python train.py --n_experts=64 --n_kv_head=8 --attn_scale=0.177
Below are experts of layer 4 (counted from 0) of a mixture-of-experts language model. Rows are named router (the router's row for the expert), up (a neuron's input weights, with its number), down (a neuron's output weights, with its number) and show model dimensions 0-127. Each number is 200 + 20 x the weight over its row's rms, rounded and kept within 0 to 999.
After each expert's rows: a language model's description of what the expert responds to. This comes from a sample of Wikipedia text that the model never trained on.

# expert 27
router,191,183,199,218,240,170,162,196,177,178,193,219,183,185,207,227,163,203,209,211,203,209,189,219,219,183,243,187,214,242,176,200,221,167,216,182,193,190,191,212,215,223,170,204,207,181,188,203,171,226,204,229,210,174,186,192,231,205,231,171,219,230,196,210,196,173,207,142,219,201,210,238,201,207,195,206,179,204,221,199,205,211,160,202,219,220,236,173,197,214,192,190,209,182,231,181,194,239,201,197,187,195,210,196,194,225,201,181,192,224,231,204,216,184,187,205,180,172,203,186,170,176,231,200,177,184,218,212
up1,235,181,174,170,222,168,184,191,202,221,186,212,218,199,201,218,174,203,190,208,174,230,174,204,248,203,242,153,196,236,199,213,215,196,202,185,200,197,185,255,209,206,198,198,243,186,202,210,173,176,219,227,200,220,247,197,219,195,207,213,180,216,224,199,172,209,203,218,215,189,174,223,231,202,199,211,239,210,226,210,186,184,188,177,182,197,205,203,209,215,180,211,192,213,207,227,218,223,196,191,175,209,235,201,187,173,204,201,208,205,204,180,179,166,180,161,191,191,201,199,213,147,206,184,188,202,204,192
down1,177,226,169,189,223,182,211,191,208,165,204,197,225,231,193,201,154,211,208,206,225,196,183,201,208,181,232,206,196,199,214,211,212,191,208,210,199,198,245,208,217,220,235,186,212,258,204,205,176,211,215,218,188,176,190,235,199,194,236,243,209,209,211,197,192,211,209,197,186,202,171,196,211,218,201,197,186,191,236,192,217,185,186,201,209,199,232,196,178,153,224,225,202,246,192,214,180,195,181,220,176,215,198,189,235,187,152,177,200,202,214,157,207,198,219,236,232,181,202,186,195,201,221,185,204,207,227,204
up2,208,212,199,188,182,173,175,183,189,242,158,232,193,175,227,231,190,177,201,216,211,197,196,234,214,199,210,199,207,205,187,212,183,207,203,216,205,192,162,203,178,236,186,173,178,192,203,210,214,179,224,181,215,184,196,186,179,227,199,207,206,222,214,219,196,226,183,188,180,211,190,158,189,212,230,184,212,178,221,250,225,195,204,176,222,211,194,180,211,216,206,198,195,196,186,211,190,197,193,191,215,211,188,222,160,228,220,203,200,222,210,179,230,147,248,211,220,207,223,215,167,176,218,173,187,177,239,208
down2,197,203,201,204,229,209,220,171,197,202,168,182,195,211,160,201,182,193,230,212,232,212,200,159,202,199,181,173,227,197,201,161,197,208,210,188,228,228,177,251,197,207,202,205,224,221,180,193,221,235,179,207,182,146,221,164,206,189,190,187,155,215,175,193,223,195,185,175,205,199,191,217,191,174,209,204,167,226,202,192,216,162,234,195,199,211,193,211,209,183,238,194,207,205,201,222,203,212,216,191,222,201,179,155,236,215,227,195,193,186,218,206,222,197,187,210,202,193,206,176,205,198,187,186,215,210,213,148
up3,191,185,184,218,217,215,172,194,168,213,206,184,175,204,216,219,219,176,235,218,212,210,179,176,178,187,205,178,182,209,207,201,206,193,228,174,246,207,204,221,210,205,192,206,209,168,195,224,147,209,164,185,193,222,217,204,177,212,219,212,197,200,200,178,212,138,149,193,214,171,208,179,187,215,196,197,188,178,154,201,184,179,224,184,185,217,169,179,206,201,176,145,199,204,191,210,223,194,163,207,204,221,222,218,194,189,209,185,189,201,188,168,207,218,199,186,223,198,177,193,225,222,195,210,229,178,201,201
down3,194,198,184,174,203,205,232,185,206,183,181,174,200,177,176,204,210,218,194,199,161,229,239,227,194,175,177,226,205,227,188,218,175,214,189,181,174,192,202,197,175,197,220,190,203,213,190,212,251,201,225,181,202,160,164,195,190,166,231,190,212,196,196,199,206,215,205,235,214,229,223,214,181,186,214,194,192,221,206,197,236,224,190,208,218,143,192,207,210,179,189,166,243,178,200,185,165,222,192,204,187,195,195,193,194,223,189,201,172,186,191,195,203,188,228,238,185,171,166,219,207,191,219,203,167,187,194,202
up4,212,204,232,184,178,212,219,215,172,163,180,191,169,170,204,166,205,171,177,185,166,195,194,215,186,173,214,176,178,214,204,235,176,178,202,219,215,215,226,201,199,224,212,180,174,209,195,199,208,189,204,227,180,220,191,219,211,187,225,199,202,242,204,190,187,198,197,191,196,203,178,245,219,202,198,212,222,225,216,213,168,186,178,222,220,192,210,235,172,163,219,214,184,196,212,186,179,207,148,168,196,191,216,239,203,211,225,212,236,230,189,194,187,219,209,199,187,195,247,201,187,211,224,189,188,219,222,212
down4,208,220,214,174,178,225,189,200,164,190,204,186,220,199,205,166,226,164,235,192,217,209,209,157,211,203,203,223,196,202,234,211,176,225,224,214,206,176,190,202,186,200,220,212,176,213,213,223,187,207,206,177,209,211,176,180,200,186,194,232,220,233,181,187,210,167,195,243,187,206,210,188,221,207,216,213,224,165,204,166,189,170,175,195,215,197,181,206,204,188,160,202,222,181,186,216,217,207,204,217,205,178,169,181,126,211,181,195,191,211,201,215,199,209,160,202,188,197,211,230,160,171,202,211,202,220,180,197
Description: Hyphens, dashes, slashes, plus signs and joining words like and, or, New inside compounds, such as in-universe, Forty-one, student-led.

# expert 46
router,192,223,210,227,200,213,196,220,175,202,158,221,171,191,165,181,198,185,196,194,195,208,192,160,221,203,197,165,218,215,200,220,202,178,205,162,220,209,240,216,179,236,198,208,173,182,200,228,189,193,215,181,171,183,200,209,203,180,228,184,193,199,220,201,226,182,230,216,216,161,222,186,201,167,189,210,196,211,198,226,208,221,198,145,215,205,211,193,226,165,203,187,240,218,232,169,165,192,182,173,194,264,211,193,189,193,200,225,207,210,175,207,193,195,181,227,194,212,216,195,180,207,198,207,187,180,200,202
up5,238,232,186,198,212,203,188,205,187,210,220,177,218,207,223,201,204,217,177,212,227,209,191,199,186,210,183,196,188,237,209,176,200,190,182,206,213,237,187,227,218,189,204,189,191,180,175,209,181,183,201,223,214,216,208,178,183,199,172,196,198,210,210,160,229,194,165,212,237,204,227,225,175,190,238,166,158,201,208,206,214,190,226,220,197,218,236,171,205,238,195,168,220,175,212,233,206,183,168,222,228,193,198,187,187,204,177,177,215,189,174,222,210,249,199,210,214,220,202,172,185,213,157,220,194,222,193,211
down5,179,196,205,188,196,211,209,167,217,196,220,212,184,209,190,214,159,209,203,222,199,228,198,221,258,248,181,200,181,179,201,212,198,170,218,202,213,165,238,187,169,179,189,191,188,227,184,169,203,204,207,204,209,213,169,214,211,198,242,228,207,231,178,227,223,204,225,186,179,175,204,183,220,178,195,210,212,210,206,198,219,231,202,191,207,188,180,201,179,175,207,198,159,197,236,212,187,201,224,212,178,203,200,198,224,217,212,166,186,215,199,209,196,216,181,176,197,200,224,196,226,194,255,215,194,243,168,193
up6,228,209,192,196,170,194,203,205,209,191,202,164,182,188,207,247,218,217,215,190,211,195,192,216,212,169,188,196,206,194,196,205,222,199,200,171,189,233,173,232,196,182,193,210,202,222,195,211,210,218,195,202,203,197,183,173,189,188,184,238,236,222,174,150,181,228,167,210,180,176,208,243,172,193,204,223,216,213,194,187,248,168,178,234,176,154,200,167,203,173,208,195,208,166,189,203,165,187,182,188,201,185,208,195,186,205,198,215,194,224,194,205,179,215,188,222,211,216,221,171,216,212,166,227,200,158,186,196
down6,242,234,215,215,197,219,188,221,213,193,236,229,193,239,235,190,209,199,179,210,172,172,223,184,163,222,225,212,222,228,193,186,224,194,209,206,194,168,182,192,213,181,212,200,205,192,183,205,187,226,182,170,213,190,190,204,176,202,206,191,195,166,208,200,196,177,217,166,204,184,239,183,214,210,186,173,201,202,192,181,171,189,173,197,178,187,221,245,190,213,237,143,227,187,215,209,199,210,212,192,183,185,253,201,164,191,200,199,182,207,181,177,215,200,172,160,189,198,214,206,201,185,206,209,203,214,197,221
up7,223,202,216,214,175,159,181,206,211,205,176,173,197,239,183,201,195,189,188,214,205,203,177,201,188,239,196,178,214,185,162,217,230,208,177,219,207,171,243,206,184,183,186,194,207,193,199,224,211,164,172,193,186,237,183,203,213,215,208,210,180,179,206,197,210,188,207,191,201,214,230,194,199,222,195,229,224,203,202,170,206,174,183,229,201,192,223,141,193,179,202,197,208,187,187,199,183,203,169,194,195,196,216,240,215,221,212,178,228,215,183,164,232,207,181,227,238,234,203,186,166,170,200,178,194,225,215,177
down7,201,197,158,177,197,211,188,195,226,215,225,206,234,169,193,207,224,211,227,184,197,163,195,173,192,191,224,225,182,182,232,159,192,171,166,161,198,203,179,245,211,202,200,200,201,175,178,175,175,210,211,210,201,189,207,217,168,202,197,204,217,225,204,220,193,198,197,213,178,213,177,209,205,185,190,180,199,202,221,230,193,199,193,205,206,176,208,211,241,207,184,211,207,200,177,217,212,202,207,216,243,192,174,197,173,219,177,182,173,220,182,253,222,179,231,197,156,198,215,210,207,205,195,252,182,183,207,214
up8,205,208,227,184,162,206,172,176,209,198,188,218,177,209,210,180,177,155,209,223,214,190,212,201,214,242,209,184,205,235,196,206,213,173,230,176,180,185,204,197,208,245,217,182,222,216,177,208,168,216,207,199,200,228,224,174,203,179,206,148,250,223,224,204,209,185,159,176,221,210,213,225,188,210,211,159,208,210,171,194,153,171,194,160,216,224,210,211,207,204,194,187,206,190,173,191,208,188,197,213,207,215,205,220,208,205,212,193,197,179,189,167,183,192,231,197,192,206,190,195,215,217,210,187,194,177,222,226
down8,194,215,210,228,250,193,187,184,190,189,200,181,195,194,167,189,211,190,206,163,190,182,205,198,177,191,211,202,211,211,183,222,243,187,221,219,208,239,204,204,172,183,209,185,253,180,221,220,198,185,172,217,186,176,184,200,198,201,208,233,189,180,200,220,172,187,177,193,217,177,185,181,187,171,191,208,185,175,229,212,221,218,238,221,205,208,184,186,234,190,188,224,219,167,248,220,209,209,212,212,183,212,202,203,190,195,189,223,213,175,180,181,183,210,163,210,190,197,204,222,175,159,215,170,168,170,195,170
Description: Auxiliary verbs and adverbs after a subject or auxiliary, such as was, been, also, not, most, generally.

# expert 18
router,217,204,211,189,230,134,215,178,209,211,205,223,147,183,223,208,188,208,229,207,192,208,213,226,176,173,184,207,199,192,175,217,204,176,205,174,202,180,179,204,227,210,208,198,208,227,198,179,194,221,214,197,171,204,199,195,238,193,183,213,224,187,159,194,193,175,225,194,220,216,192,234,200,175,198,195,228,221,222,200,171,213,219,189,195,195,216,192,176,201,209,245,177,145,184,174,176,212,180,196,217,202,225,158,205,209,223,180,187,227,218,212,200,216,188,201,215,181,192,208,222,217,216,204,184,169,227,222
up0,177,201,210,218,172,191,179,176,218,177,171,208,211,257,198,216,208,167,155,185,223,218,195,206,220,226,197,192,172,197,190,227,198,239,192,210,195,197,200,231,189,195,192,209,218,215,211,174,193,227,193,204,214,198,192,205,210,182,219,204,216,204,196,216,197,211,214,197,216,212,228,211,185,174,221,157,175,216,206,215,203,189,191,206,218,200,169,184,213,194,201,185,209,163,172,190,172,188,176,158,207,159,226,208,199,236,209,215,236,230,171,196,253,201,199,209,187,226,190,193,157,205,205,158,205,209,180,216
down0,188,196,193,204,235,184,181,197,180,194,193,205,223,184,219,170,190,219,180,235,185,182,173,224,227,191,181,202,208,204,150,231,195,192,245,231,214,232,213,183,189,197,190,198,153,224,183,207,189,226,174,189,194,204,206,191,178,203,216,183,181,233,191,181,208,194,204,216,173,176,179,180,205,178,138,173,204,215,195,203,194,227,175,209,206,207,212,218,208,181,221,215,236,205,204,235,180,197,203,177,170,175,204,195,205,241,204,221,176,223,209,209,211,229,213,215,166,195,195,187,185,183,209,203,174,188,212,165
up1,205,196,184,185,165,173,204,239,207,197,227,174,159,181,199,213,208,225,189,223,194,191,180,180,169,190,220,191,205,254,207,206,159,193,197,215,202,189,205,207,206,221,203,187,199,201,186,207,203,236,225,211,198,216,236,211,237,192,203,203,201,112,181,206,182,205,205,220,198,165,197,243,215,189,177,183,201,234,194,175,183,202,187,165,197,233,206,203,177,215,219,189,195,175,199,214,182,216,169,212,204,189,215,175,182,222,185,209,180,193,194,217,196,234,199,205,216,204,193,182,220,190,192,165,204,210,205,220
down1,187,226,223,224,258,198,209,150,186,196,205,225,186,208,203,205,215,208,170,174,202,181,239,246,203,176,187,180,211,174,214,206,213,213,208,219,204,222,222,218,223,224,218,193,183,173,196,210,177,188,188,188,180,188,179,192,221,203,195,208,219,220,171,210,174,234,211,205,193,208,233,180,211,226,210,202,214,194,210,192,192,222,204,214,198,177,214,194,233,199,192,209,191,230,172,182,174,166,191,212,190,164,162,201,225,218,202,165,240,180,194,233,206,186,202,220,152,194,228,203,194,211,213,212,204,208,195,231
up2,223,191,214,203,188,207,187,195,216,170,228,180,198,223,196,221,210,235,203,181,168,203,202,218,190,185,216,174,172,206,196,216,200,193,222,197,168,198,187,206,226,199,232,189,190,167,176,173,209,198,210,192,243,187,208,234,180,180,171,179,171,227,185,224,213,192,183,258,201,191,194,245,194,180,191,203,166,199,211,234,182,213,186,170,199,228,237,207,187,211,192,205,153,185,232,199,192,191,171,193,172,199,202,221,211,214,187,179,192,174,184,175,188,245,204,208,202,196,218,225,213,175,187,205,191,186,175,225
down2,172,205,178,178,211,221,195,198,198,215,215,164,225,185,183,191,203,196,231,212,195,223,243,228,173,199,179,191,191,181,166,230,219,189,190,203,194,209,220,236,202,198,152,221,198,218,178,157,196,204,201,184,195,200,185,242,194,173,216,167,204,172,190,193,190,182,199,212,187,205,154,233,205,215,238,232,194,207,200,179,174,192,220,236,205,172,180,176,188,209,200,214,220,222,201,205,170,230,226,221,196,226,202,214,212,232,183,198,222,205,231,188,208,205,179,168,202,241,202,196,221,191,183,179,184,206,204,189
up3,223,182,254,204,196,217,192,200,208,197,185,169,204,194,231,199,180,211,240,187,223,192,222,194,207,198,181,222,216,194,198,221,242,189,223,216,190,208,193,230,206,186,168,185,232,227,233,199,219,181,162,231,153,194,219,163,244,167,209,209,193,179,176,181,213,206,205,194,214,191,213,208,170,191,183,194,205,191,195,201,183,195,196,199,200,208,195,195,218,176,202,218,217,206,227,188,192,196,190,208,214,172,215,162,165,225,212,217,214,199,196,197,198,204,173,206,228,209,206,195,200,141,201,190,199,139,216,201
down3,199,210,218,220,191,233,218,194,204,201,131,174,221,210,210,213,172,200,172,215,179,207,186,210,147,191,223,191,158,230,201,172,218,222,188,193,192,219,219,181,224,192,217,182,199,197,199,202,191,201,251,191,221,191,213,183,162,204,178,200,185,206,198,216,161,174,175,221,208,212,206,178,211,183,207,217,212,202,201,218,215,171,210,231,202,195,196,184,219,213,187,234,216,203,195,189,180,160,224,170,177,189,234,182,177,211,165,189,198,187,224,168,198,193,211,199,174,217,199,218,229,192,200,191,231,208,227,196
Description: Inner pieces and accented letters in Slavic, Polish, Asian and other foreign names, like -owski endings, š, ń, hyphens in Korean names.

# expert 45
router,217,188,218,200,194,180,176,185,164,242,212,205,216,190,210,205,172,176,212,182,166,207,235,225,169,207,161,191,174,211,139,188,180,221,190,196,202,187,180,191,220,198,200,216,217,217,175,192,169,204,195,211,173,223,169,206,185,203,180,200,209,214,172,183,179,191,227,179,212,202,204,186,194,186,204,171,227,222,232,191,209,229,221,230,217,242,210,184,218,198,201,254,176,177,182,192,181,207,184,198,223,190,240,174,192,234,219,188,192,193,201,215,205,241,204,201,217,213,194,211,218,217,187,214,223,195,189,198
up1,203,216,194,235,190,173,227,223,212,190,202,204,226,200,186,215,209,195,163,237,214,217,221,232,184,171,191,171,193,271,174,228,195,174,198,185,192,245,194,167,192,210,212,186,198,208,196,207,158,187,194,197,197,215,200,193,203,195,196,181,173,200,225,187,205,205,225,251,188,173,196,223,205,192,192,182,223,190,208,190,198,186,193,232,172,180,204,223,192,198,221,207,222,209,185,175,210,201,218,184,178,221,215,226,171,196,222,218,251,208,180,236,181,194,192,214,195,208,206,192,201,182,249,183,215,184,209,193
down1,189,220,188,190,204,216,227,144,191,216,203,186,198,228,212,192,219,166,200,181,197,209,241,218,188,220,172,220,231,180,173,181,200,221,206,220,190,192,207,243,224,194,217,203,180,177,194,212,212,219,200,188,182,186,174,206,223,183,227,181,179,221,182,213,224,213,230,175,223,219,223,205,209,196,215,183,211,209,202,215,178,154,186,220,190,181,192,199,193,145,203,179,186,205,207,201,189,176,217,217,177,200,161,192,219,208,236,223,185,214,196,183,190,211,209,201,211,221,183,214,224,188,179,204,217,139,165,189
up2,206,205,206,198,189,193,183,199,168,219,175,182,224,192,200,197,199,188,202,191,214,202,199,214,201,201,217,176,211,194,195,200,214,179,255,146,210,205,219,201,184,208,191,206,205,214,223,196,198,197,224,204,171,187,217,178,206,154,192,240,197,184,192,175,217,229,191,209,235,158,210,172,220,202,217,209,195,211,221,201,209,191,145,177,234,233,238,182,220,203,145,241,196,211,209,187,234,195,198,216,232,186,182,181,170,177,221,182,223,188,225,198,198,228,206,233,210,195,195,174,219,189,201,185,211,193,180,200
down2,177,204,228,201,215,185,203,179,177,177,184,246,243,217,226,198,199,185,190,229,168,207,186,188,198,165,195,195,203,221,199,152,197,226,171,211,193,164,193,203,196,204,196,171,209,178,181,199,161,202,220,222,213,191,238,199,183,185,198,211,199,208,214,190,228,198,180,190,228,190,203,177,204,180,176,217,176,198,188,212,211,247,224,203,198,147,180,206,189,208,200,190,249,200,191,182,196,196,200,231,214,212,227,201,212,201,248,222,214,228,168,191,222,175,226,177,225,211,200,200,205,194,199,208,217,168,210,187
up3,151,205,196,192,163,189,163,208,207,210,171,224,226,167,186,223,174,185,188,178,205,224,198,223,216,226,211,213,210,190,195,203,215,177,195,219,225,183,237,204,190,221,162,187,213,192,174,173,200,242,195,197,191,231,195,190,191,229,190,234,215,209,221,224,233,206,235,224,211,183,208,179,199,207,174,219,230,216,196,191,175,205,192,172,163,190,188,168,200,211,187,206,212,207,176,211,172,204,203,212,199,193,210,185,185,215,211,194,242,243,192,190,214,190,217,203,196,213,182,187,191,171,252,199,178,213,217,229
down3,187,243,205,188,200,224,216,207,208,188,210,205,189,184,193,197,199,187,221,218,213,192,192,211,180,203,167,201,189,207,180,219,194,259,218,192,209,232,227,205,205,204,213,204,197,209,198,192,228,163,162,184,182,162,200,202,202,199,213,192,197,208,186,194,242,205,155,201,190,209,213,189,237,199,216,220,207,179,204,217,182,179,227,193,183,178,224,205,186,192,198,199,235,209,192,215,198,266,203,175,190,202,182,240,245,197,199,201,176,188,194,200,179,169,161,176,197,189,161,190,185,202,180,166,212,231,231,183
up4,208,201,189,213,226,205,228,168,204,174,184,219,249,190,193,208,207,209,187,212,206,213,165,204,229,170,195,192,198,155,201,232,206,205,175,204,209,204,216,223,199,190,241,197,209,220,230,206,234,198,187,243,196,222,192,165,184,208,174,222,185,208,213,226,183,221,221,196,200,216,229,198,203,217,237,179,196,166,242,229,235,214,219,212,217,205,199,185,190,224,184,214,197,207,207,215,229,165,208,189,194,222,225,207,191,165,181,193,217,210,187,186,219,179,217,172,226,214,186,165,163,212,176,201,201,198,220,176
down4,217,224,186,201,176,173,219,190,223,215,230,190,217,191,201,220,201,206,186,227,220,217,198,251,233,238,201,212,204,221,192,200,179,203,179,214,192,190,171,200,241,219,182,180,175,179,179,224,204,208,203,216,212,176,184,223,192,211,215,199,219,200,208,235,192,178,211,189,207,215,167,210,192,189,178,180,203,231,202,160,220,218,195,192,161,191,200,203,174,162,196,190,209,181,213,192,197,214,210,220,229,230,175,173,161,217,177,216,176,164,211,259,184,183,182,210,187,206,242,210,208,210,194,223,209,207,185,213
Description: Letter pieces inside non-English names, especially Slavic, Indian and Turkish spellings with č, š, z, j, such as Chak-r-aborty, Sak-k-arakatti.

# expert 2
router,177,220,178,200,205,189,187,209,199,191,196,213,206,190,169,187,230,187,180,182,151,213,173,188,217,215,179,158,225,211,216,188,178,189,214,177,208,200,228,206,176,230,187,220,170,175,227,188,225,202,213,185,172,173,204,204,210,203,189,176,184,198,240,235,208,200,225,221,224,184,201,195,181,177,216,199,179,184,163,189,221,235,226,178,224,196,210,195,225,177,211,214,223,242,222,159,184,171,174,177,230,233,229,188,197,193,199,213,201,206,198,215,211,207,208,232,188,210,191,204,183,165,219,202,204,181,226,177
up1,224,183,148,221,194,201,201,206,203,218,192,177,211,189,192,170,180,219,175,186,191,184,199,182,152,173,191,179,241,195,228,199,150,232,195,187,196,197,197,217,199,207,201,198,203,181,205,214,209,215,191,224,224,174,200,211,190,201,198,167,221,241,208,227,206,216,163,195,152,208,203,217,178,196,201,202,207,197,183,148,178,178,197,211,217,191,206,212,201,173,222,201,208,215,209,212,220,178,206,188,207,152,176,200,197,154,213,210,187,210,174,224,200,205,177,207,212,252,191,210,202,207,174,193,195,160,194,217
down1,181,202,185,211,207,177,190,199,174,214,215,201,192,234,196,187,200,196,195,204,189,191,206,214,197,227,188,233,178,238,184,215,182,172,187,196,199,161,198,204,177,206,189,213,186,210,209,219,176,196,200,218,208,208,193,208,170,181,220,247,196,218,167,184,177,219,186,226,203,232,176,195,181,162,211,196,140,197,213,177,179,210,231,216,211,205,194,212,216,204,200,213,184,186,197,199,164,183,248,206,206,229,233,169,192,206,199,206,225,226,201,171,187,190,210,212,203,220,252,177,169,187,210,224,188,245,172,179
up2,208,222,226,167,242,191,210,204,213,182,195,199,223,206,219,179,200,184,206,192,205,223,229,212,237,202,202,219,199,179,210,201,211,196,171,180,163,199,187,224,191,185,215,197,243,183,227,183,224,226,219,220,195,206,204,204,188,201,203,198,237,179,191,171,149,199,225,192,176,187,226,171,187,193,219,218,212,183,196,147,201,185,199,182,185,179,213,212,219,193,174,206,216,208,205,203,198,169,183,209,212,204,211,180,202,174,184,189,245,175,225,243,154,190,211,220,224,204,228,181,224,198,211,169,226,220,217,214
down2,197,212,207,224,181,187,174,194,185,177,170,199,211,198,199,232,176,205,196,227,207,194,181,198,209,230,216,192,200,184,211,197,176,188,189,179,181,203,205,217,180,245,182,207,149,161,233,210,203,184,229,180,197,202,210,167,185,208,217,192,218,229,211,222,190,242,157,207,174,211,185,223,254,195,172,209,190,217,221,235,186,208,219,210,241,238,212,211,225,202,206,205,183,218,187,182,215,181,197,225,183,211,219,177,214,181,206,191,224,223,179,218,211,194,176,201,201,217,164,199,216,200,235,216,179,174,179,193
up3,223,184,194,239,172,198,195,213,201,172,223,200,197,186,219,199,208,184,215,201,184,196,189,192,184,213,205,200,219,176,214,217,185,185,243,199,210,232,195,219,224,215,190,193,227,194,227,179,209,216,167,201,189,202,180,208,217,175,226,201,213,197,191,175,171,179,204,208,227,178,211,183,183,200,179,184,202,178,164,210,174,231,206,189,193,189,208,224,201,165,216,206,165,185,193,219,195,180,217,160,208,211,190,202,214,222,154,215,185,201,214,244,211,212,233,204,210,191,214,247,251,240,181,197,220,225,176,155
down3,196,238,185,201,220,205,186,188,158,199,162,204,180,176,195,194,226,194,195,200,170,212,237,190,183,206,213,195,197,179,206,161,219,181,168,221,211,202,210,169,168,207,207,187,211,209,158,204,160,209,192,174,191,220,186,197,225,201,226,207,227,239,214,212,189,184,233,201,202,203,201,235,189,168,153,217,159,243,193,183,200,198,220,198,177,200,204,184,193,243,203,196,207,196,201,203,148,204,223,208,177,188,203,209,214,221,176,210,210,194,195,195,198,180,174,172,230,186,194,177,211,170,214,202,181,178,183,211
up4,225,203,204,217,206,196,175,164,207,194,174,209,200,182,196,197,152,186,167,191,165,205,186,202,211,183,204,180,192,226,219,153,187,179,217,203,210,214,192,188,170,196,220,203,224,183,214,170,198,216,195,193,159,207,206,205,184,185,195,200,213,205,224,186,241,170,233,187,186,224,233,227,194,200,223,210,209,239,191,193,178,232,186,169,201,225,209,155,232,181,174,197,196,206,210,177,199,181,197,203,206,218,203,182,211,225,191,215,198,161,223,188,216,176,186,191,179,196,168,171,169,222,184,216,153,179,195,212
down4,171,219,218,204,187,221,196,208,198,214,223,257,203,202,228,200,232,172,215,185,212,205,184,209,193,177,217,190,181,190,213,217,172,241,191,198,208,218,242,208,214,188,180,200,198,164,200,201,200,213,164,181,188,194,184,201,246,222,209,190,213,217,160,195,194,179,185,198,190,187,158,200,216,166,173,219,211,192,210,191,226,171,151,214,204,151,189,222,206,217,205,206,212,199,200,177,192,201,173,180,167,213,208,202,175,199,207,152,180,181,199,234,213,230,204,232,205,209,202,186,207,189,223,207,165,195,208,198
Description: Forms of be and adverbs after them, plus the prefix un-/re- opening predicate adjectives, e.g. was, been, also, unconvinced, unlikely.

# expert 9
router,241,164,222,202,189,196,180,190,154,249,201,195,181,224,212,201,166,178,177,192,227,199,223,232,204,203,199,230,173,214,182,212,193,209,218,189,186,203,194,226,224,215,196,165,224,192,195,186,192,229,221,185,181,239,219,184,190,199,192,223,188,232,183,175,186,193,196,175,222,179,219,190,198,194,194,177,163,196,188,194,232,194,215,222,194,180,199,174,193,219,160,236,209,186,186,205,202,220,168,227,239,191,187,228,210,190,209,185,201,208,197,182,208,181,186,164,195,206,171,236,185,196,231,185,178,190,208,184
up1,219,176,184,200,210,208,164,176,201,220,174,184,176,189,199,184,172,214,203,193,190,233,192,195,170,174,187,222,202,216,187,182,157,194,145,186,225,210,220,180,198,191,189,182,207,192,169,176,172,182,215,196,209,192,232,202,177,197,181,189,208,228,204,171,200,211,215,186,201,172,208,200,209,232,176,184,177,240,205,217,213,197,215,154,166,189,203,174,232,254,186,186,185,202,228,216,186,198,219,217,203,205,172,185,182,198,188,210,184,212,179,170,228,170,179,205,208,191,237,211,214,226,217,205,230,194,204,187
down1,191,189,200,218,178,199,208,181,198,225,181,177,232,185,181,201,185,173,211,205,180,228,179,224,174,190,206,216,205,219,209,203,215,221,187,219,185,172,188,214,202,243,206,216,196,167,219,205,201,191,203,212,225,209,212,227,217,206,208,190,209,157,178,169,243,202,197,227,217,206,196,197,197,182,217,215,172,227,174,197,178,160,205,214,189,191,201,204,232,186,192,178,165,238,208,177,230,185,214,218,252,172,227,190,198,202,232,187,170,214,206,191,173,189,219,200,187,197,227,183,223,190,173,193,151,179,216,231
up2,201,166,175,203,184,208,197,176,185,186,230,241,200,200,185,216,184,187,182,163,237,183,216,242,191,196,199,222,216,183,179,196,215,203,185,201,171,192,205,207,232,229,205,196,230,189,189,203,241,178,152,207,179,236,219,193,202,226,193,228,198,207,204,209,198,245,172,219,213,218,227,217,193,188,222,168,214,212,185,226,189,211,218,207,210,209,213,219,199,193,233,201,188,216,238,189,194,231,216,169,185,210,197,210,214,213,188,206,225,168,210,186,205,179,233,223,177,212,200,233,195,176,234,196,225,228,208,226
down2,186,212,232,219,206,219,217,221,191,216,220,195,178,213,197,211,217,190,206,194,189,189,157,210,230,188,204,201,238,216,198,185,191,188,230,179,218,209,213,193,155,224,232,153,204,236,188,170,171,224,194,207,183,191,163,202,198,166,173,187,187,181,221,173,211,202,176,186,218,195,201,163,222,204,184,198,181,228,200,208,199,189,210,204,160,178,206,167,202,209,197,221,224,199,206,200,211,174,205,210,191,208,192,185,251,190,250,212,186,183,195,200,190,185,212,224,202,142,214,185,193,191,193,193,245,212,202,192
up3,193,180,207,181,169,187,193,189,157,193,194,213,177,215,174,234,182,215,190,191,234,174,160,192,166,218,216,185,227,173,190,215,165,177,179,204,162,170,210,200,216,184,142,174,192,179,208,203,199,218,230,187,240,212,211,177,180,213,215,199,194,199,244,244,224,201,208,210,214,190,179,195,213,201,209,198,183,202,208,176,213,174,222,223,190,197,224,183,174,212,225,197,218,202,199,172,213,184,190,193,193,182,197,200,198,221,200,190,153,208,184,197,187,209,213,220,223,219,213,231,203,170,176,223,194,178,201,225
down3,205,205,201,210,199,220,229,198,207,201,186,188,206,176,204,190,178,188,224,196,182,235,199,189,186,165,221,188,184,180,232,210,181,128,183,172,187,193,200,186,227,225,156,192,211,200,178,201,195,203,218,180,201,205,175,200,175,175,160,177,176,226,225,203,218,183,196,190,175,187,207,245,184,209,222,178,194,207,212,229,210,185,220,226,222,220,200,202,195,238,196,157,238,168,213,195,231,205,198,197,184,189,212,210,201,175,189,200,166,189,223,170,187,177,221,197,171,202,196,238,221,196,203,197,227,213,186,204
up4,205,186,209,212,161,176,202,223,215,241,182,200,218,221,183,175,192,208,160,183,196,176,212,200,182,219,188,165,202,192,202,211,171,189,197,227,235,197,207,216,217,195,176,225,187,199,174,152,189,201,226,203,165,169,170,218,228,208,203,212,179,140,190,195,166,193,193,176,201,232,212,199,224,173,174,207,185,191,184,203,207,180,184,171,207,194,201,168,211,190,223,190,213,217,238,204,199,170,228,217,210,178,202,191,200,198,199,229,211,198,215,185,243,195,216,188,214,219,181,172,212,204,230,192,167,185,191,186
down4,196,198,214,193,207,206,176,175,202,214,228,209,187,187,203,192,185,207,195,177,197,190,218,189,178,186,179,180,218,211,171,198,210,225,200,216,207,181,231,201,181,203,179,222,157,267,224,207,189,203,174,215,198,217,178,215,179,218,202,190,222,243,190,226,215,184,201,231,217,194,229,199,213,163,195,232,159,200,245,192,172,207,203,169,170,189,177,175,216,194,211,208,166,204,228,187,199,212,193,198,183,199,215,215,179,239,188,184,205,202,175,211,211,187,222,199,198,244,191,199,175,219,200,175,162,182,176,234
Description: Middle or ending pieces of common English words and place names that continue without a space, such as follow-ed, Glasg-ow, Her-z-og.